{"n_experts": 128, "activation": "squared_relu", "tie_embeddings": false, "grad_clip": 2.0}
Below are experts of layer 7 (counted from 0) of a mixture-of-experts language model. Rows are named router (the router's row for the expert) and show model dimensions 0-191. Each number is 50 + 15 x the weight over its row's rms, rounded and kept within 0 to 99.
After each expert's rows: "mostly gets" lists some tokens that are sent to it at least half of the time; "comes before" lists some tokens at least twice as common just after its tokens as in all text. This comes from a sample of Wikipedia text that the model never trained on. Tokens count by the router's weight.

# expert 55
router:41 39 68 32 62 53 49 60 33 45 40 19 37 52 30 48 56 76 68 37 80 64 26 36 38 55 46 30 54 59 57 34 68 64 50 18 33 58 64 62 43 46 72 39 44 12 51 44 40 56 78 34 76 47 57 36 37 28 67 54 49 58 57 46 50 67 27 46 68 18 35 69 47 45 63 77 58 46 45 31 51 46 25 19 49 25 49 62 56 53 73 37 40 59 49 62 73 40 54 62 47 57 52 61 44 49 48 51 60 46 48 52 65 72 54 35 36 67 39 54 39 62 49 20 77 47 41 53 71 47 57 50 57 14 58 30 43 67 50 77 60 48 14 48 15 46 36 34 51 57 67 36 50 75 66 51 55 06 58 42 34 63 68 35 43 51 62 28 48 48 64 57 76 59 60 48 51 45 12 59 45 67 43 64 63 36 55 34 36 41 43 33
mostly gets: "|", "\":", " ←"
comes before: " ", " \"", " MF", " DF", " Win", " FW"

# expert 109
router:41 40 48 37 50 34 62 56 26 27 39 77 56 68 76 63 56 63 75 42 84 65 37 48 40 65 32 52 70 61 58 50 48 75 39 51 35 57 41 51 41 38 32 54 38 48 45 64 56 32 52 58 40 63 65 86 28 31 74 45 58 45 47 44 61 29 47 47 56 73 61 68 54 27 41 70 57 51 34 31 55 49 75 58 53 60 63 66 41 40 63 70 74 60 71 51 40 67 44 31 73 63 52 50 41 49 52 44 34 37 54 38 43 69 67 69 51 49 42 47 54 63 42 37 41 33 52 43 81 39 43 57 58 68 54 63 68 25 68 73 67 55 15 67 57 53 54 50 56 60 99 31 31 70 43 40 23 62 36 60 47 26 55 24 53 54 75 41 41 56 67 57 60 33 56 72 38 40 60 72 34 51 23 39 67 34 44 42 54 66 16 42
mostly gets: " |\n", ")\n", "\n", "\"\n", ";\n", ".\n"
comes before: "|", "-", "|---|---|---|---|\n", "|---|---|---|---|---|\n", "|---|---|---|---|---|---|\n", "|---|---|---|\n"

# expert 93
router:50 52 59 49 45 50 70 42 58 65 30 48 31 40 32 57 41 76 37 49 80 58 16 49 37 46 52 11 25 49 47 27 62 34 73 23 62 37 53 43 36 37 78 55 56 24 25 43 39 56 66 39 71 69 36 48 50 27 58 42 41 67 35 41 35 65 51 32 50 27 61 56 83 63 63 72 54 48 37 44 52 55 39 17 46 32 57 59 50 42 64 48 34 45 65 60 53 64 60 42 58 71 42 69 48 53 65 55 84 48 79 72 87 64 58 26 28 56 26 44 42 55 43 32 52 36 35 47 75 31 45 63 81 24 73 60 43 47 35 79 36 67 39 43 40 40 58 43 71 69 69 49 48 50 61 43 76 19 51 40 50 62 57 41 35 66 65 56 60 38 60 62 58 49 65 65 86 48 37 44 43 46 56 52 63 32 61 58 44 36 37 49
mostly gets: "=", "-", "–:", "|", "===", "Representing"
comes before: " ", " Born", " List", " The", " Years", " In"

# expert 81
router:32 51 49 76 58 35 24 29 34 54 68 39 82 27 71 50 35 14 68 44 44 32 47 59 50 64 45 72 71 52 51 71 22 44 66 53 56 32 47 64 37 43 25 48 57 39 74 20 63 47 19 72 60 30 55 60 50 61 47 63 52 48 49 66 76 41 39 57 40 53 23 74 53 63 60 73 80 63 44 54 55 47 50 51 22 75 55 61 63 56 54 48 61 34 09 50 65 43 56 59 23 45 72 34 58 49 69 60 44 69 44 45 60 06 47 66 34 35 43 67 44 58 65 60 51 44 69 44 50 70 66 34 31 83 27 31 53 41 66 44 55 49 37 51 56 51 60 30 32 73 48 38 57 24 68 67 49 58 54 74 70 38 55 67 63 26 61 61 64 51 31 51 44 47 67 38 26 59 74 44 41 44 42 62 57 56 54 58 43 69 39 51
mostly gets: " south", " north", " east", " west", " river", " right"
comes before: " of", ",", ".", " and", ".\n\n", " to"

# expert 72
router:38 30 33 67 54 45 34 45 47 49 55 76 27 35 64 57 36 50 31 54 31 72 62 69 25 59 12 75 26 63 26 59 47 35 34 65 62 39 42 56 54 40 31 35 51 57 66 56 42 30 69 71 30 42 59 43 74 39 45 47 28 72 39 55 45 23 73 40 40 69 67 46 50 30 31 56 68 67 50 72 67 83 41 56 48 64 24 34 59 28 32 66 65 46 38 78 35 50 31 64 42 50 53 33 45 67 53 67 30 61 41 44 34 75 43 60 34 31 37 54 61 30 46 61 40 57 78 69 48 50 26 67 49 52 31 39 37 46 62 46 74 16 60 65 36 42 46 74 35 69 15 32 29 43 76 45 51 67 56 59 34 41 65 38 50 45 41 48 44 44 73 44 54 55 63 28 45 65 53 70 35 51 46 51 61 41 55 33 68 35 67 52
mostly gets: "American", " While", "″N"
comes before: " ", " a", "°", " be", " was", " had"

# expert 21
router:67 48 63 70 45 60 19 49 12 50 47 84 30 25 69 46 47 68 35 38 64 55 52 63 27 49 59 62 56 43 42 44 65 40 42 58 69 55 40 56 24 36 23 36 44 53 57 52 51 18 39 57 31 54 43 69 61 45 52 30 34 37 43 55 27 54 61 58 49 68 48 25 45 32 51 63 66 59 26 32 52 50 29 56 65 44 55 28 45 43 48 23 52 52 52 64 42 52 59 52 55 73 38 32 27 54 68 57 17 46 32 66 67 82 55 53 23 59 33 53 73 39 33 44 33 78 59 62 47 42 23 61 55 38 38 48 27 73 66 53 71 15 66 74 58 34 62 35 37 75 38 26 37 48 47 50 43 45 52 58 25 28 73 23 59 31 55 36 53 38 61 61 38 70 54 42 36 72 21 63 33 47 56 67 52 50 54 24 56 41 65 40
mostly gets: ")", "]", "}", "\"", ")\"", "\")"
comes before: " |", " (", " is", " |\n", " =\n\n", " and"

# expert 85
router:33 52 42 44 50 51 50 28 48 44 63 61 70 49 63 62 57 78 45 52 53 73 63 56 44 71 46 54 47 56 31 56 41 81 37 28 55 24 74 77 40 32 45 32 65 47 50 69 29 40 41 74 57 27 77 23 47 41 34 53 28 48 32 68 42 47 35 47 88 48 69 53 33 43 59 45 52 66 54 39 63 74 30 36 38 24 38 34 36 36 41 57 63 46 61 71 42 21 32 40 45 54 69 70 26 77 36 59 31 59 28 44 62 74 66 38 37 76 37 58 84 43 40 44 52 69 48 60 50 30 62 63 34 48 75 43 44 53 79 51 72 47 60 63 52 42 39 66 38 78 42 43 49 65 46 42 57 48 62 47 44 41 59 25 66 48 49 28 50 45 62 33 28 20 63 33 58 67 23 29 37 64 32 62 51 48 88 39 60 54 42 49
mostly gets: " Billboard", "Billboard", " Switzerland", " Belarus", " AZE", " Czech"
comes before: " \"", " |", " (", " Albums", " Singles", " Open"

# expert 62
router:37 45 66 50 36 43 30 40 36 49 67 70 47 51 65 52 26 68 41 49 56 62 53 60 12 35 32 64 64 63 34 61 74 59 31 62 53 43 35 65 52 42 39 67 66 66 29 62 54 32 45 70 40 50 65 30 67 38 56 39 38 58 29 39 36 19 73 41 38 66 79 40 26 44 48 52 41 75 49 64 45 59 22 50 44 78 18 57 53 35 37 61 74 27 49 70 44 24 22 70 34 52 39 37 41 74 34 57 24 46 55 20 37 44 27 53 34 52 51 61 61 57 62 60 36 62 70 46 60 54 44 83 76 54 54 41 27 53 38 52 69 42 71 65 47 53 53 49 16 66 28 42 33 32 79 56 56 50 59 59 46 41 76 59 49 42 41 47 44 42 84 46 43 63 40 42 49 60 46 39 24 57 31 31 52 65 76 35 58 29 66 57
mostly gets: "anka", "adal", " SPD", "lich", "essa", "NL"
comes before: " was", "'s", ",", " is", " (", " and"

# expert 113
router:53 52 74 45 53 35 45 40 39 26 70 07 67 31 52 38 43 41 34 65 51 24 53 68 39 59 45 66 51 48 58 28 56 43 54 52 56 48 68 36 68 35 66 52 13 39 51 45 67 48 29 47 63 31 25 65 64 51 51 44 56 53 11 20 67 49 28 65 47 56 55 71 57 25 52 41 56 62 32 64 63 45 56 43 29 62 39 45 53 41 61 41 44 36 32 66 50 28 49 61 51 29 48 42 46 30 59 22 46 52 38 57 49 10 28 39 83 12 44 60 47 47 42 62 34 56 47 53 27 48 43 43 33 44 47 42 35 55 87 17 52 57 39 56 47 65 56 41 30 48 68 67 56 30 68 63 42 64 59 58 53 37 68 61 50 40 46 99 49 50 70 46 72 54 51 32 48 55 81 33 43 72 44 27 60 58 62 64 42 55 49 30
mostly gets: " him", " father", " wife", " brother", " them", " married"
comes before: " to", " in", ",", " with", ".", " of"

# expert 43
router:37 36 29 69 49 35 27 51 42 57 46 74 25 40 64 54 38 57 26 59 33 74 60 66 29 53 07 74 22 63 26 59 45 40 26 61 65 36 49 58 51 44 33 31 61 68 69 56 52 35 59 70 35 46 65 45 72 37 45 47 32 65 43 59 46 17 68 35 38 73 69 40 41 30 39 53 69 73 41 71 56 81 40 55 40 67 26 41 60 23 35 63 70 46 34 74 28 45 32 67 45 56 53 31 44 69 54 64 32 62 44 43 42 74 38 67 38 37 34 59 58 32 40 67 42 53 73 57 51 48 21 72 50 47 36 38 42 47 61 42 71 18 61 60 37 43 57 73 38 66 15 39 32 43 73 48 45 64 59 61 31 37 64 40 58 33 47 37 44 39 74 45 44 62 67 34 46 62 44 69 35 49 50 52 66 45 49 34 67 34 64 50
mostly gets: " August", " September", " March", " December", " October", " ballots"
comes before: " ", " |", ",", "°", "%", "°W"

# expert 25
router:27 28 32 68 46 44 25 46 43 46 53 71 22 44 64 46 33 59 17 48 28 66 59 64 33 49 17 77 38 62 22 65 49 43 30 73 68 36 36 57 58 47 32 45 56 76 52 58 51 33 68 59 31 44 58 35 61 43 43 48 43 62 35 57 55 21 72 49 42 60 81 39 40 36 38 52 62 80 55 64 63 75 32 50 47 62 30 33 66 32 37 62 75 49 43 69 30 51 32 64 36 61 51 31 37 59 58 77 38 65 50 34 32 74 48 66 48 49 33 47 63 38 40 62 33 60 85 71 49 36 25 71 46 51 37 50 45 49 66 39 70 18 67 60 35 40 64 69 32 67 10 47 33 39 75 47 47 66 60 54 43 38 72 26 41 55 57 43 54 53 80 51 46 52 70 34 51 66 46 64 32 49 48 44 60 49 53 35 62 37 60 47
mostly gets: " Wilson", " Clarke", " Leonard", " Watson", "enez", " Ronald"
comes before: " |", "–", " |\n", " (", "\n", ","

# expert 112
router:38 34 38 66 45 45 21 41 29 51 46 70 40 48 74 46 38 48 32 56 36 67 63 76 18 59 14 59 38 60 29 62 58 41 29 71 62 42 44 50 50 44 36 41 50 55 64 62 51 19 55 61 28 51 69 32 78 47 63 44 27 63 44 58 41 27 69 44 45 74 88 44 51 33 31 45 61 75 44 59 66 78 36 46 41 58 28 37 64 26 47 55 71 51 31 73 31 41 30 59 51 45 32 29 46 73 42 65 28 57 53 40 29 68 35 66 37 43 55 54 67 27 45 53 33 53 82 86 57 47 30 68 58 55 39 36 33 47 62 44 67 21 57 72 38 39 55 61 38 70 22 37 33 37 68 60 45 56 59 69 39 33 62 34 47 52 41 44 45 32 72 49 48 53 73 35 40 57 44 56 40 61 40 43 71 49 73 44 68 35 62 27
mostly gets: " preparation", " tick", "')", " therapy", " requirements", " resources"
comes before: " |", "\n", " (", ",", ")\n", ";"

# expert 84
router:54 21 66 62 58 44 16 70 61 51 51 64 26 42 43 72 72 50 51 39 42 61 69 69 35 57 68 78 43 57 64 43 74 63 77 65 59 59 72 46 67 60 18 28 39 46 36 59 44 36 65 78 47 63 68 53 35 28 38 40 26 34 69 60 29 34 61 63 39 62 64 26 65 44 47 75 61 63 36 27 52 67 61 27 45 74 70 40 64 47 25 63 49 79 33 43 39 65 62 70 66 64 44 43 40 44 42 55 58 52 38 54 52 62 35 48 57 57 58 58 52 75 28 46 52 27 41 20 68 60 29 40 53 45 57 61 84 46 54 59 68 71 26 64 48 35 37 67 45 51 47 37 49 51 34 26 58 40 62 75 23 52 64 52 26 36 55 24 57 27 58 48 40 72 26 45 47 70 38 68 41 41 43 65 71 58 51 43 65 29 37 59
mostly gets: " ·", " MPC", "{"
comes before: " ", " JPL", " Notes", " %", " Votes", " Total"

# expert 95
router:77 49 22 43 40 59 50 38 57 72 59 61 60 59 63 50 65 60 76 49 63 52 54 40 49 59 33 36 38 59 59 40 68 42 31 52 56 61 46 23 47 49 76 52 43 73 44 48 41 46 64 45 48 44 30 41 65 74 56 38 59 47 42 43 33 49 76 32 58 35 53 35 49 66 50 31 68 39 61 34 33 52 35 41 39 49 54 55 53 57 35 53 53 48 70 43 43 71 44 68 21 41 46 63 79 34 53 38 61 52 62 68 59 00 56 44 41 44 57 27 50 57 74 20 85 46 16 57 77 39 63 40 52 35 76 36 32 14 36 89 35 38 26 47 22 54 43 55 63 52 54 45 59 34 41 58 50 43 38 51 34 56 65 65 65 59 44 59 45 37 54 74 59 61 42 47 34 43 53 40 43 31 53 45 25 33 75 49 48 52 60 40
mostly gets: " of", " among", " against", " from", " in", " Of"
comes before: " the", " a", " his", " their", " her", " its"

# expert 12
router:37 38 45 67 48 46 31 40 39 51 50 76 25 36 65 56 33 50 23 55 25 67 61 65 20 60 07 71 23 67 22 61 48 34 34 64 62 37 43 60 55 44 37 35 60 64 65 58 48 38 66 60 26 46 63 37 67 36 42 40 28 69 39 59 51 20 69 36 36 74 66 44 43 34 30 56 69 69 54 68 54 83 49 60 45 62 25 30 54 32 37 66 69 45 33 72 33 55 22 63 44 53 54 34 43 61 54 64 30 62 41 38 36 76 47 61 37 41 35 58 64 25 38 64 36 54 72 68 46 50 24 71 51 53 38 35 39 50 61 42 64 23 64 62 34 39 54 74 34 73 20 35 26 45 76 49 52 70 55 54 31 32 63 44 50 48 44 40 46 39 73 41 56 56 67 33 43 66 45 65 35 54 44 50 61 40 56 31 66 35 58 45
mostly gets: " criminal", " tourism", "See", " mining", " food", " Eddie"
comes before: ",", " also", " and", "s", " Born", "198"

# expert 114
router:50 55 82 62 62 70 68 81 40 66 58 84 35 56 53 43 52 37 52 81 55 39 41 55 57 46 33 52 38 43 28 43 42 30 49 37 76 65 54 53 29 45 51 68 37 68 35 56 20 31 54 37 57 52 72 27 35 79 21 49 39 71 62 32 37 67 21 63 51 47 45 36 52 78 49 42 48 63 49 59 52 22 52 52 60 55 55 79 40 56 73 35 46 53 43 47 43 39 72 25 53 73 44 45 44 60 40 42 67 46 67 49 85 52 55 33 38 44 35 38 51 52 31 52 45 12 76 65 85 28 27 43 65 61 74 33 64 89 47 50 54 66 17 42 43 42 45 34 52 43 40 54 46 43 33 49 66 24 55 33 48 37 36 59 44 46 53 45 57 24 64 69 44 67 45 78 59 53 53 27 70 44 54 69 55 50 60 57 67 64 58 45
mostly gets: "\",", ",", "),", ",\"", "\"),", "%,"
comes before: " and", " the", " he", " which", " but", " including"

# expert 116
router:54 50 78 41 63 57 61 73 28 56 48 88 44 33 54 49 65 39 59 72 55 39 37 45 41 34 37 62 40 48 35 46 51 36 61 43 65 48 54 65 37 57 46 59 30 57 32 48 33 31 53 35 41 60 69 19 34 78 37 45 30 74 58 28 31 54 33 60 54 51 56 29 44 60 53 40 47 49 66 38 42 43 55 43 60 56 63 60 62 61 99 28 45 60 42 63 37 45 68 24 60 76 40 40 35 47 58 35 53 44 65 38 69 55 49 43 50 48 28 55 49 50 51 50 64 16 75 67 91 33 23 55 59 53 68 30 59 83 56 42 58 55 14 30 28 44 46 38 58 49 43 39 42 21 38 41 56 34 50 28 56 34 34 59 55 41 60 34 46 23 71 57 42 81 64 71 66 43 48 29 76 50 62 68 68 38 72 66 68 66 65 48
mostly gets: ",", "),", "\",", ".,", "-,", "%,"
comes before: " and", " which", " but", "000", " who", " he"

# expert 14
router:41 50 39 72 54 55 48 43 47 52 45 26 72 25 67 51 52 72 39 39 38 19 63 52 28 55 63 56 71 50 50 46 45 45 63 54 53 33 29 41 22 28 45 38 51 47 32 41 71 58 14 45 50 82 61 33 38 37 99 53 52 42 47 66 58 40 72 81 30 64 70 36 53 38 66 47 53 40 25 50 52 57 39 38 61 67 74 27 19 35 70 60 59 45 49 34 29 58 50 42 59 69 46 50 39 58 51 76 41 63 59 28 43 42 51 66 40 79 67 57 63 46 38 29 56 36 55 63 64 40 71 34 43 53 57 78 48 23 66 37 68 60 46 64 55 74 51 61 64 58 73 57 55 32 47 39 43 62 58 56 72 36 54 44 42 83 48 23 54 39 50 55 33 14 73 55 40 59 69 46 36 40 53 31 68 36 49 40 32 50 39 20
mostly gets: "°W", "°E", " Animalia", " Species", " JPL", " Arthropoda"
comes before: "\n", ":", "-", "\n\n", ")\n", "==\n"

# expert 77
router:50 42 41 56 48 48 37 35 49 58 36 30 82 29 51 32 44 79 30 38 39 36 60 82 53 34 56 51 57 42 62 84 32 45 46 24 26 44 28 67 28 23 34 49 68 32 42 72 31 52 48 62 41 34 60 49 50 64 78 55 30 24 69 74 55 38 57 50 53 68 40 58 49 51 51 54 21 35 29 57 41 47 38 37 38 60 43 36 45 39 61 59 44 60 62 44 46 39 52 37 63 60 58 58 25 37 61 71 31 38 48 27 44 37 75 78 61 77 70 47 65 47 19 36 56 61 61 55 44 58 72 45 37 35 69 50 73 27 68 52 33 86 59 57 44 71 34 63 41 55 63 71 56 63 81 28 40 29 60 31 51 38 33 37 22 51 53 30 45 35 37 61 22 31 66 50 55 36 45 38 45 63 38 77 62 50 53 41 35 59 35 29
mostly gets: " Genus", " ISBN", " Website", " Phylum", " Synonyms", " Clade"
comes before: ":", "):", " code", "\n", "_{", "="

# expert 73
router:40 39 54 56 53 35 34 43 38 52 46 75 43 39 40 59 47 61 34 40 29 56 54 76 18 52 15 81 35 54 27 68 51 38 31 51 72 40 48 68 44 44 22 38 57 52 66 57 46 29 65 50 45 32 51 51 62 23 42 32 27 62 41 64 44 34 75 43 27 59 64 43 37 49 31 51 68 66 58 58 57 70 30 41 40 54 39 33 65 21 27 68 76 36 50 71 31 57 41 64 45 28 49 34 56 55 49 67 28 41 46 40 44 72 34 67 42 51 28 65 44 42 30 59 44 37 77 81 55 47 12 84 40 42 32 40 40 38 71 37 51 27 63 55 33 42 43 63 38 68 18 34 31 41 62 57 29 54 57 51 49 27 59 38 64 33 29 58 46 45 62 54 41 60 70 32 42 72 55 67 31 40 61 46 56 57 79 43 76 29 56 51
mostly gets: " Delta", " MF", " very", " Creek", " Elementary", " GS"
comes before: " |", ")", "),", "}", "U", "})"

# expert 3
router:32 76 43 67 31 65 25 24 36 48 46 53 50 73 59 36 53 11 61 60 56 41 65 57 62 36 34 49 54 55 22 36 58 44 34 69 53 40 55 39 62 36 62 32 25 52 50 52 43 63 55 74 50 44 43 55 66 86 29 54 54 61 44 73 53 45 40 37 24 25 46 59 46 49 51 28 56 70 46 59 45 49 43 35 25 52 62 62 48 40 52 52 67 40 43 59 42 54 33 44 37 45 55 49 82 63 46 64 59 58 59 54 74 13 60 65 48 21 62 22 44 52 52 62 77 51 55 52 82 39 56 36 38 66 83 34 37 21 41 48 42 55 20 29 62 32 43 23 30 46 38 65 69 69 53 79 63 68 55 76 73 39 66 42 56 21 38 75 50 55 63 48 54 22 43 37 59 58 50 21 57 55 39 75 41 33 50 23 54 44 58 40
mostly gets: " when", " before", " until", " since", " However", " those"
comes before: ",", " the", " of", " he", " time", " it"

# expert 29
router:60 57 41 58 47 55 51 37 79 45 32 71 40 55 77 58 73 63 41 77 80 23 68 47 42 65 92 38 40 37 33 51 38 47 30 66 63 60 40 77 67 58 62 56 53 25 43 57 32 39 60 65 36 62 65 80 52 40 44 35 34 63 30 39 66 40 37 72 60 19 63 75 74 26 42 35 57 41 33 36 57 65 35 31 75 61 51 40 27 43 62 45 55 77 47 50 48 64 71 45 64 64 35 69 29 49 40 43 54 56 41 46 54 63 54 53 20 51 57 35 46 36 39 53 53 67 50 27 60 37 33 62 56 31 64 46 53 65 49 64 69 47 44 43 38 45 71 23 75 48 54 65 57 35 36 62 42 66 57 29 33 39 40 20 28 60 51 27 62 52 73 45 31 48 57 54 42 47 29 32 69 54 78 47 76 35 55 56 67 45 80 68
mostly gets: ").", "\".", ".\"", "."
comes before: " The", " He", " In", " It", " She", " This"

# expert 98
router:51 34 52 63 61 35 45 56 42 63 46 67 33 25 49 34 52 63 61 35 87 90 60 58 58 45 68 39 74 54 49 43 71 56 62 51 62 32 40 66 56 41 33 45 56 38 37 64 58 82 53 45 60 43 49 33 49 47 52 62 40 34 62 90 35 34 47 54 62 56 32 73 63 33 59 63 51 50 44 34 53 37 66 46 56 50 65 43 39 41 49 42 60 47 63 57 49 56 64 69 71 51 52 34 68 61 70 57 69 44 44 30 47 58 62 60 11 52 13 27 70 74 43 40 39 64 46 49 53 44 41 32 60 23 58 56 52 44 35 94 65 65 22 61 21 53 59 35 29 55 54 29 31 64 64 45 55 24 61 44 45 70 47 19 34 41 90 47 37 24 49 47 27 74 77 46 83 48 44 53 37 48 42 48 58 33 61 27 38 45 48 34
mostly gets: "‍–‍", "°", " +", ".:", "′", ":"
comes before: " ", " UTC", "00", " •", "30", " www"

# expert 27
router:39 63 40 60 56 68 32 39 37 33 55 21 53 75 86 28 41 32 38 55 23 50 68 93 54 33 47 58 62 56 48 53 33 38 23 70 72 53 29 40 29 61 43 48 64 35 65 62 68 59 50 73 49 42 38 32 41 69 39 60 47 39 40 84 46 30 40 56 46 79 58 53 27 35 45 58 55 61 66 71 63 55 66 51 27 47 43 66 58 41 68 52 67 42 69 47 45 37 43 43 56 59 64 42 72 55 35 53 32 63 65 44 61 59 29 51 43 31 40 31 36 36 36 56 60 46 45 52 55 49 56 20 54 81 77 34 62 37 62 50 46 43 52 52 74 35 72 54 28 66 40 49 27 66 67 67 40 57 50 61 63 43 61 44 25 43 52 62 51 51 73 55 30 38 52 27 32 63 40 00 41 50 43 79 72 76 41 40 48 48 50 17
mostly gets: " not", " reason", " evidence", " conditions", " fact", " example"
comes before: " of", ",", " to", " that", ".", " for"

# expert 75
router:49 50 67 67 47 34 63 39 36 49 60 12 75 38 64 50 24 22 55 63 41 23 48 83 46 76 46 61 70 55 48 59 35 62 42 50 65 39 42 46 52 57 64 67 45 19 64 39 26 39 17 51 38 25 49 31 74 81 50 58 60 52 71 44 49 65 55 94 37 64 64 60 47 52 53 77 60 30 30 76 50 38 50 49 27 40 32 63 52 38 55 57 42 62 19 59 45 42 50 57 58 20 46 54 47 42 10 26 45 34 50 42 53 29 42 46 42 41 55 77 64 50 61 61 25 45 52 58 43 57 70 17 24 60 77 48 45 35 52 40 58 48 43 58 67 55 51 52 40 58 53 52 35 19 71 64 49 57 72 46 42 49 58 64 39 55 37 75 38 58 64 50 57 56 59 48 45 58 51 16 62 45 59 47 49 80 19 42 67 44 45 70
mostly gets: " song", " version", " program", " book", " novel", " event"
comes before: " of", ",", " was", " in", ".", " for"

# expert 91
router:42 31 77 63 41 41 76 87 54 54 43 70 39 51 61 49 48 36 60 41 84 40 64 63 80 56 58 38 33 36 27 65 51 75 41 35 76 70 43 69 52 69 39 56 48 37 62 53 34 36 53 66 55 42 57 59 27 39 28 43 54 75 60 33 58 50 06 37 67 37 44 56 83 46 51 49 55 31 54 46 77 57 42 59 47 59 38 53 31 30 57 33 64 68 72 37 55 61 68 70 77 62 29 61 24 54 44 41 61 58 40 61 74 63 25 59 23 39 31 62 33 67 55 83 38 52 47 32 54 37 31 53 57 51 38 47 72 65 77 67 55 50 31 33 47 59 74 37 58 40 47 38 44 48 51 67 41 50 65 36 34 41 31 50 44 36 48 36 46 29 60 57 27 63 64 61 38 27 48 37 55 38 73 54 72 72 39 59 76 65 64 30
mostly gets: "\".", ".\"", "—", " ...", ").", ".\n"
comes before: " The", " In", " He", " It", " This", " On"

# expert 108
router:52 41 30 37 40 47 21 54 65 44 71 56 21 62 53 39 49 85 45 70 70 66 49 51 36 49 86 46 58 70 39 28 80 61 58 62 47 46 75 64 44 41 32 51 32 53 43 41 33 34 71 59 47 63 50 23 59 29 44 66 69 40 60 64 28 69 66 70 37 56 56 45 53 36 58 59 46 62 30 45 56 73 58 37 33 60 50 40 35 53 55 26 48 45 50 43 30 45 37 74 69 48 44 38 44 51 34 50 47 55 35 71 63 68 75 49 32 40 29 56 46 68 47 24 55 50 62 51 56 69 58 55 74 33 77 29 53 55 72 72 71 63 34 62 35 28 18 40 45 58 61 39 32 37 23 33 44 26 41 60 35 41 58 34 31 29 54 34 74 38 39 29 68 55 42 43 38 64 41 52 82 32 62 66 59 32 80 35 74 74 42 42
mostly gets: "%;", " —;", " @"
comes before: " ", " −", " —", " +", " —;", " -"

# expert 15
router:44 49 44 64 53 68 34 73 55 62 68 55 67 67 38 53 58 42 33 54 67 06 32 58 36 55 38 61 39 58 49 56 46 71 33 54 37 49 36 49 54 69 89 43 27 39 24 86 48 43 81 42 39 59 22 16 51 86 55 24 49 37 45 38 26 42 44 41 45 04 43 40 53 61 49 38 62 37 55 41 45 38 42 58 51 43 63 60 52 37 39 58 40 30 71 49 41 57 76 62 19 38 46 43 69 36 69 33 53 45 68 55 52 41 42 32 45 43 42 56 57 32 49 36 53 56 48 44 62 31 38 35 42 30 90 42 71 72 27 81 44 42 32 33 28 57 59 58 62 40 53 60 75 79 48 57 38 57 29 72 61 58 58 61 56 77 37 59 47 60 36 38 51 45 57 47 41 67 70 30 62 30 52 61 46 77 58 53 60 30 60 48
mostly gets: " including", " with", " became", " include", " as", " like"
comes before: " the", " a", " an", " well", " his", " \""

# expert 0
router:59 50 48 60 61 43 43 38 16 58 76 68 69 77 51 49 50 32 85 44 52 47 55 65 52 60 37 67 56 49 59 53 58 74 44 42 60 58 52 49 65 48 73 62 60 69 49 61 59 61 61 77 59 47 36 54 45 56 55 49 59 56 35 48 53 48 53 25 51 29 36 39 65 51 47 44 69 35 72 50 57 38 61 50 30 71 41 56 56 51 50 69 68 33 58 46 46 78 47 50 50 48 54 58 73 43 80 36 42 49 38 54 55 00 44 54 67 32 53 19 42 65 55 60 91 59 52 52 60 39 77 29 56 57 56 28 48 30 32 78 48 27 18 52 30 53 49 38 49 33 46 48 58 64 66 56 42 37 33 54 35 42 52 51 60 43 27 46 55 35 24 46 33 42 48 31 25 51 62 26 46 36 29 52 24 22 83 44 50 34 46 33
mostly gets: " during", " along", "On", " around", " after", " through"
comes before: " the", " ", " a", " his", " this", " its"

# expert 30
router:59 65 60 35 31 36 21 34 62 72 73 31 69 60 39 48 60 62 42 53 18 43 50 57 36 75 33 30 19 71 39 60 58 40 26 39 83 53 27 57 43 48 08 51 57 35 41 56 54 50 51 77 50 74 51 37 70 42 48 51 44 48 64 58 42 35 63 36 67 55 43 48 37 52 61 32 55 29 57 77 53 53 30 76 85 84 69 50 52 38 67 53 58 52 17 22 52 55 57 55 37 72 57 43 44 60 38 49 43 62 57 39 60 62 41 67 29 56 50 69 44 31 22 40 45 74 65 53 41 45 43 60 33 33 13 46 57 64 74 28 60 41 47 37 69 56 55 58 45 40 28 59 31 44 59 58 45 57 48 61 37 18 51 42 21 39 44 31 65 26 52 66 34 41 39 61 20 55 47 59 60 67 64 65 58 62 50 63 57 39 26 52
mostly gets: "idae", "ensis", "aceae", " gastropod", "inae", " acid"
comes before: "\n", ",", "\n\n", "us", " (", "idae"